From a checkpoint of a small mixture-of-experts model trained on Wikipedia.
Size: 10 layers, width 256, vocabulary 8192, 61.8M parameters.
Experts: 32 experts in each of 10 layers, 352 squared ReLU neurons an expert, a softmax router.
Training: a variant of Adam for the experts, 533M tokens, 4065 steps.
Below are experts of layer 4 (counted from 0) of a mixture-of-experts language model. Rows are named router (the router's row for the expert), up (a neuron's input weights, with its number) and show model dimensions 192-255. Each number is 500 + 25 x the weight over its row's rms, rounded and kept within 0 to 999. Numbers have three digits each.
Before each expert's rows: a language model's description of what the expert responds to. This comes from a sample of Wikipedia text that the model never trained on.

# expert 20
What it handles: Pipe separators in wiki tables, and infobox markers like ″N in coordinates, Born:, (age, Country:.
router:501532487459487500519500535531520508506498482514493514518443479486547548518495478531484503475470499502523499498491534497515466481495517474544509508470549489482500552472519525452508487530518505
up0:500464481462497540496445527511541523516503499537496532510508533479434511458482532500500525502504486487478513491500514494530486483451556489489493467494472489463509523452445544451477482497509475
up1:523492508512488497470512461495512463548488483496484499543480485530507462555452534497505514494470476545515563497531505522490512523515496515491433535493542526482508517494495517466485482486496515
up2:483500525490534522481510524492485473485523511497555526484519497483501480501506546481442504485487474531504504461535539512515552490520523518508542506540476498460470501468543493485499504497499479
up3:512534455511571516482496519488510488475510499486523525510503534524503453506495532491447489503462531488501478480534463526500478517512513508455451448476513472483482523484515455509525550527483489
up4:505483474478511511508511474490502469499513512526513524501497560507499468448506488458487522493508533503482526511479424505509527474527493514477452523510494526474508446507504509501517488493530498
up5:510517474502528497476518499513469490525483479495541511507507482497508511476529509499521489428475509521466513520492506529528557487560606528483543487522520519513484472468507537496492511515473517
up6:511507514518523514491521496525520511525502516491413506492492472453488488457484487502476511476491515509502542515500559513532493433524505496499530502469513473511503466469505479517500519476492501
up7:459518488516484484504478552547480505523493548525466527535458466489497491481491489443525509524493482500484480502484513510520536523454523494513493560544496507521483536504480490528456518491522517
up8:506532488540460449460496468530517493462478545469481520547527517476488523525508486510487489498489529491550463499483503533504502453494521498496540496492495490536476450530463521520503543521471510
up9:503492512475525508467482482483472499485486487519490506479508490505488508557520464495430529513500508541476499478517476494485475532492530511476466565500465477506546501476491473499517483506503506
up10:494511518518487484491515469488504478497501519512526526541494502502536508505482495488467473496515505480559502476476489571505515456514522491450508464487513480475474453512487493549519544522484493
up11:487529485479494534482504548511496530499499517531540513530472475491485516495509491488493495496529502507485487470477515519555500508511472520500490461515504493552486480505511492492530511488494518
up12:504481499499525480474469552510489517487521468520507487492547488505503483517475530473512500499483512547505448454511489541515480507507506503477499500502469522495507496451500496499503539493484451
up13:479524506523464506496454524472482516466483477489493536548521522495463468479486516472513533461513487540520518477521476546482494498498548506488518510546521486493508503489471507485503507549521474
up14:507477517514483485514501472484471478518491499487519523511517457499540464579549501503463513488507488550492490517512504527523567523473552523527496528527505513522499512488509525490515457483474507
up15:530556488532504486515487489497519502493528479535500497500474492518468453493532547502496565498493502528506512475467488502513505509511553480453478521508490488503514501510488540465505556537504511
up16:506441520479547530520492463483512485531548498548452506508465489520472519460470483499511506512523493488533507489530465498471493535487480482523458522469498520462446520503513535500517504540498447
up17:499510491515475486447457535517513469471472489529501535505535448522485512490534519505467516480498521498475500528456474504477501503506496525495488473526537481510483505503466541533496479487537513
up18:475519515480457552506500523494435461527459496575478492484522482483481494467540476496529519495496476509545510535539529496510507491493506481524514462509495484507456485475469532513518472493514475
up19:496486524539497542473484472515469467494504503496470519528473518527437472480539509507526501503520521510519538475516474500520489486491507467481462516484516487492515577498489474468545499485541467
up20:484502485514452484502494488502456468494472486524536493513498485519500536555485555499485497445486537511508500478537534522548495468505568484503539511508480526475471477511471520504509502498520505
up21:470518517480497502517502526476514495519498474508466547487446484495510510478507510487504552503502500544510502509512491494510537502468504476492470543479492530458471501491522523467475497479445507
up22:513511499535507540486501492498495535524540500499477548495466500518492467539502494487485526469511537502519496494530511516504537491531511519508480528493509463520509550470503479496505501514532416
up23:458506513546492507488495473527511496566473465520494493504488482529464443457536548470509495535488462512483494503471522515507518482471476512486502531505464520474473514529479501493506469501484486
up24:492506455502444543497456539510465485469514484463471535471505524473501508500522493505494546532509533493487535492535475505531483520492525513493479531550470498499532481501456497479480481494526554
up25:457484480506523484455453493524492525494486495543486490505487470497479475501545515480459484480508460502484480453468470525535502485479515486504475520502506471474487512559465506521508457527528512
up26:512496460505485477493433492493470495467505514548488531521508509522493492522546486474513523488500542514482493506517496543492471508542491466465490467522518507458528489500496491468518469525540491
up27:515459526486502541490488502493516473476462444530551532508505477490472461489501516488483491488509518503506517514533507522485521503512558524502536483577484472541499538501506439493487516509548497
up28:475533534483493482522530510508485528457492520548497494465468457516533472478516493495530534499513517510498459512492537493540539521483506508477439497509479496470521503471474487475514538494474495
up29:488517488491543502517475523520473514478504525502544490513471578495487483482503511490506529487470509503518498484493509544491488492502533539493488535535433467488503488477502490494477537478488497
up30:495480541498518563478504495555463464509491455506476520525447531500528469464532526491490493475508510545494516477452487507514498477479510477487453551477509549521546489490473511473505537493528509

# expert 9
What it handles: Line breaks after headings or list items, plus heading equals signs, opening quotes, brackets, parentheses and dollar signs in LaTeX math.
router:493526468469500520485470514496476521514482458543484576519457472484514513480496448454473498443481515562542505506480530534518485471527520488506478502509498526503488510458543486460514519520527464
up0:518484535542479473515443520488512467467491466499459478492512512494536477540557514473497489456509490512467503485520517505511511500540519505533530490522522524513472485520505524492528471488450544
up1:480491504516472534535466506494508527493523502518461509511495507486503523505523524486491518470487457537515513461517533519510471524455543468455515530496517500480519551485507551483517521522470492
up2:450502499486479491529514523485492495513454447478460511505524494483483499482506491534520508463492497541504481486492536494490485483468516487474500528489526477540480559470518522534504511462482538
up3:451493484483466485492503519493516492523518489500531494493513512481490507500502472499471483470489464524523534439530516529509489484521517522489479499460522474508466495503508500494452496506509463
up4:494508502485437499498462483465483500520467511489494488533493489484521481506460500496509524526487521526491488489543519492542521486474502506504520509526546486488543519490451493480463533534513447
up5:461532471487468506451478539481497522459462510510561490504476494495542516497506502541500500486496516428501490477506521477490499465511519496501492499504511511520506481530479497505527525472493554
up6:471545531496494526450508500527495475510481487477537511501509473531509516538504506507479489520519550524484513507468488532501514496468495483534514503498499509472467497544540511505505508521519522
up7:513489445484458516505504524517488494518509505516502544487477475503526525509542459489500580450510507536485458488525526537517521531497484492496509484499500479493501497498478479489504493564502469
up8:473503513548490497459486522540481519498494449498478502519493482537492520522525473488500486541508517547501449516468530510497521472513479469469484522517514450511488564504527506520467520477453479
up9:528493499504490528491510535496516492525478529503530497515502519517504513485501497498540482474500459461514478487478471515542502482481532478468514534518473519485462504463487499480538474505491497
up10:506524527497490525517497497508490500516480486500471527548528506475482533478520520503539496537490466499485533472478507509502511512436516473525538494474536489490495486443485549491481515493457487
up11:506478493496505470483491492465500512493506497536471499506503510502511504488468493506493491514495524517518447524507500521487463498508487494475499551504485537522489496510503489489523496511518492
up12:498479497461528535512467544466464480479496522474476502511528495479446489497502501474461530490494525542484532489493496500518516526436499469513489497510486485521482527476457480487482502531489512
up13:471486507470492516467480519494512500488475482521497478525504521463506522515472504490493512500489476481534508493515504537490479491492556515466497528523518510481529540499482516490476519531495513
up14:461505508514531487516488489475513464484510553565442504535498504520440511473539526492524476511487504506514478460466509475534514496525491510482479555486507518502495544479525482484523538506502484
up15:493537518519463478453479526469495533492435444508499527510529515506524485484531505442464546490481524506519494505536520552501508482514507482485524476545504523499509482500527510526507481478486527
up16:504450507507498505476479474489510478491515498507566559501505488519484491503472484534503500509534509465542575474500503478494474506500529479492491531527524479482474497503474467456473522543508499
up17:483535496496490520509467541494513495463502487534527500528442528492456515496538498486503527507515498504496523506522522514489517476484580509522506498506481504445467545486523530513503470511503500
up18:493500501518550505539480521533540468490457482539448536553498503505518480488499565461501539498512503517485464477479511499494527517526485513520503515512522487500489506473495504494498521483496450
up19:505516526548506491510449506542525527520501531528504460501497540536535524536490510444505552504507496523473518477528501551523528497471525472503537517506545498508484481526486532516485488527472439
up20:504487482523531479465478550500536571463496452576505486517522492490444511472523487491532487551530465473503495443480496503482500498469527499464499478515511457479510507558455472491492518507460488
up21:468531496523500473476500500481488536513530520515528515519487482492455525491471500473512521521505467538466502467504497506462490519527504494476480508493491528501533512521541490491505529499492491
up22:495530478516484547534498500499540503527502492522512494503509515500497512510482440513430481513457440476537497467475487464472495514478507496478470490485491507501483551483469549507471484472470490
up23:522506521475450496479511486493485499516500510510470536544494486490533523547523504509534516485514484515510491486518515521534456440520496477497550497438534492500522487493512475482498478501491504
up24:510505486485465503536450517459522507537529492528506545494499489510499486482532493494523510491505490525495518512536498533475507451511484547548517527492561529514481505479500505464504473492515483
up25:518496505503520523450512567509521501519488476513512503504482545497491529492523485483465490498555442456479517495500515510526491521499566494510524488465483520489473492526519561483525453517482501
up26:523538512501489560472497500508482497507471487482541565577488503496460472492523495455514577552525499498511456444487522490487474541495521489505484473473505494478526501554472497494492508538498475
up27:468491508511461518494458525503494499475507468515522513538481499500472504532516495495481544507480503485518489481529528506511485511467544475487515490512513495476495532491508533452498506506457515
up28:524522518516494527485489506437553560552489454487487458498500519538485470499503493494471498498521481508525496473513501493460521514489508487508542546520487465488511476560491542466502458470476527
up29:501511509515519543517425541520479488473520548461482491501478488497508487515517531431454555513505556537490499524488487517537501524508502508506496516513521542514482549522467498482510496473490457
up30:508467529481482519506492498472507498512508512528437484489482465471525554510505533508518531505521473523529482496512534501561535531480491506511521481446524467515522537460478509495515469497535439

# expert 17
What it handles: Colons after infobox or list labels (League:, Conference:), table pipes, slashes, dashes, and opening parenthesis-letter pieces like (M, (S.
router:493530493465498533489460530528516510517484488520493529518442486484513517537508512505470491475505513518524502501484538511535459480519512512515486513504521533498538528450542486463499510544500485
up0:488527532489495515507540534542485472469470500503544505560504489524508477517516439521493502487493501497525526522471482505532483454528482473488479483544529508513520505534529522503475475565517496
up1:476450459535490476460541514528492485474489513534481501504485488504506547516514474493470483510530537510503498496536537494500533487501496457526529445504476472488485487532495492465480514554502502
up2:468457505461482517477509521473456514490491505482472522538472503492532515516529523527499500497525508481499518518479552539502486511534575475509542568523468518520522484516515533454530528551501498
up3:449494488459520533508461486538477499482496515539512501514489494481498458467500487461457531497508503496514514495492509494503469506492500477484492528505492460481506498494492540453545554499497491
up4:489465500524510536484426545549486551492523481492463509484503496488533457527516473517513492460494520482518498504481489508513420508482507493498496501489512485537483496455492483476498495490497517
up5:495482483501477495471494491500536562539506478500492503486510510461494546538533500501512505496485509510507507482488452524552462502492501464490515471491555481506476484527519488465506513507500471
up6:478530502464488506461477478505492486535512493461504493516462451511491511530496520492470488453509533499496522468476512511472499462488513526478530496483552502498526525448496474484487483532525543
up7:489542454505542520471476543521522491524509460511523555493478497479445477459497481515446512528465500487503505488525489502548467492496519482518476485507478527459516492496539555455497526507490432
up8:495481493458496509492533513521485506500504482498511526525509502466552497498506540504465502510467525537512508469526540505486461484493501474535529533472477501512479513472562517509526495539499527
up9:488475532473486555546480501493491519471496524504449494497486483501490491481455501497503540487469472493547510499498529501483506490512467502468518504514456491505494498521486495484483463469512440
up10:459489452508478452523484561484524549488497461553522487530487554485536502483520511509520494520467514532511493529492506503468480494505516513475539485477535500533532524520529492517480524521480513
up11:538538478496462501476487542509506472500526496547505492545511502491450505505486462480443516509485492499517465521521507505507542498484473525509511504508503476509446481509467578477512499495508460
up12:498532530464501529490540570469516490505551471508505506524481496480522516489498481483505470485469490484492537492488483510524542443508494504501535515517494514486504498505524555479492478472512527
up13:452513550470475480502468496459500468482459469527499532534494503501497525473487515497503513471514517545516492496512512534524486500501545524468500543519517437470478520473465510457552501517466502
up14:520535480470518534460485516500512488475493538537456513555492492460489493487537503512503506503498484523529541529498501483486462501499483515480550504485482483486488539519509518502498480486512526
up15:492498484520474513520512473428532520460484485495512484522487503502468530500515471489515536496509488490550496518461513491471485516501512498478522500485459533457476507487512506530514449487473484
up16:482517533503508523561485535507501499510489476482530482496506522495506514477509509528543498495486471488475478438484496491487514464466481485477498534514474461445494501484458557423529511490492499
up17:466494482497481492505503513438526553493500521503500544493497504506502490484540474492502516454498520552534492484539526569496518474540505479444518503506503483465495534516490564453519508537484509
up18:464484526519521490478480497551494499515492485514508542511454511522489470480538510475494537520506548485460471472491514538542547503470468524524461447543499510516522526512511481489526509501506479
up19:467459498501543516484495499501447541520496512488525498503478498466479510461562473464519495525468483503537460483561524482499519546472527485536501531505507487511527556508495540519487523499479554
up20:465511532487512475477497514523521484514477480485493499505519498521448512494499466496502516517493534541511439552467501536457535498535480478466482529493494503496538511481479513482494557503480489
up21:509512481484473488469485493455465522497486490509472543522515484461517474550484519508503511481499467556511525518535474507509499505502497499522524437527509497465475508491534488468521496534463472
up22:464479484525499468469497493518525477540432494540492509489493456455533479503488497466501503524498504500501515495491501511529499467557487463457512473536489492460518479510517529480485515498461453
up23:469535476525532533514449575463474495484500523522510555503463518496489520471480514516522531499462510467504474500483530500477510509462521468512538517500488509451507529469472510507500542506507505
up24:462498472486495515475479551523505468515513491500516479497479482474509468485537462487513520462511479531537493502486520531511506498522481472510552513490487483488457517486481549508515523479487499
up25:451513464530478476522486536469509547506524489533442486546447527481523473493512496491454491485529463503492486488468514492462482560525526483519511484526524470499513548494436518505499502521469517
up26:521491461520482528526490463496498470456519519540533488498480507538490451452501517487500537518470518507565509486463517507443500547490530510473477502494468510517495490526486524504468476520518535
up27:558490516540479546538519507456462520496513510515476565532520498490496487475473513444499503514512506490474500477492468516542526504519490484488487505519475529494501535526478510473477486512467509
up28:476464521452500562517471490521513498486500490481535528515534474489512472536487533504487520536483517548497481502511429516523499484461565512479497507524462482485497530487489491492511517539479530
up29:498498480481500511461516526482511512465523454574540501517527514521481484525499484493478507529505499532531486470476489514457498505491506496508524498522531489518524482486516472452496478530489453
up30:510544525511517510510493506501490525542495521510494514514509502481469501481502457501530496434491525488524518514503497486491485511492520457493477525461466481472492534527456506462523547523543484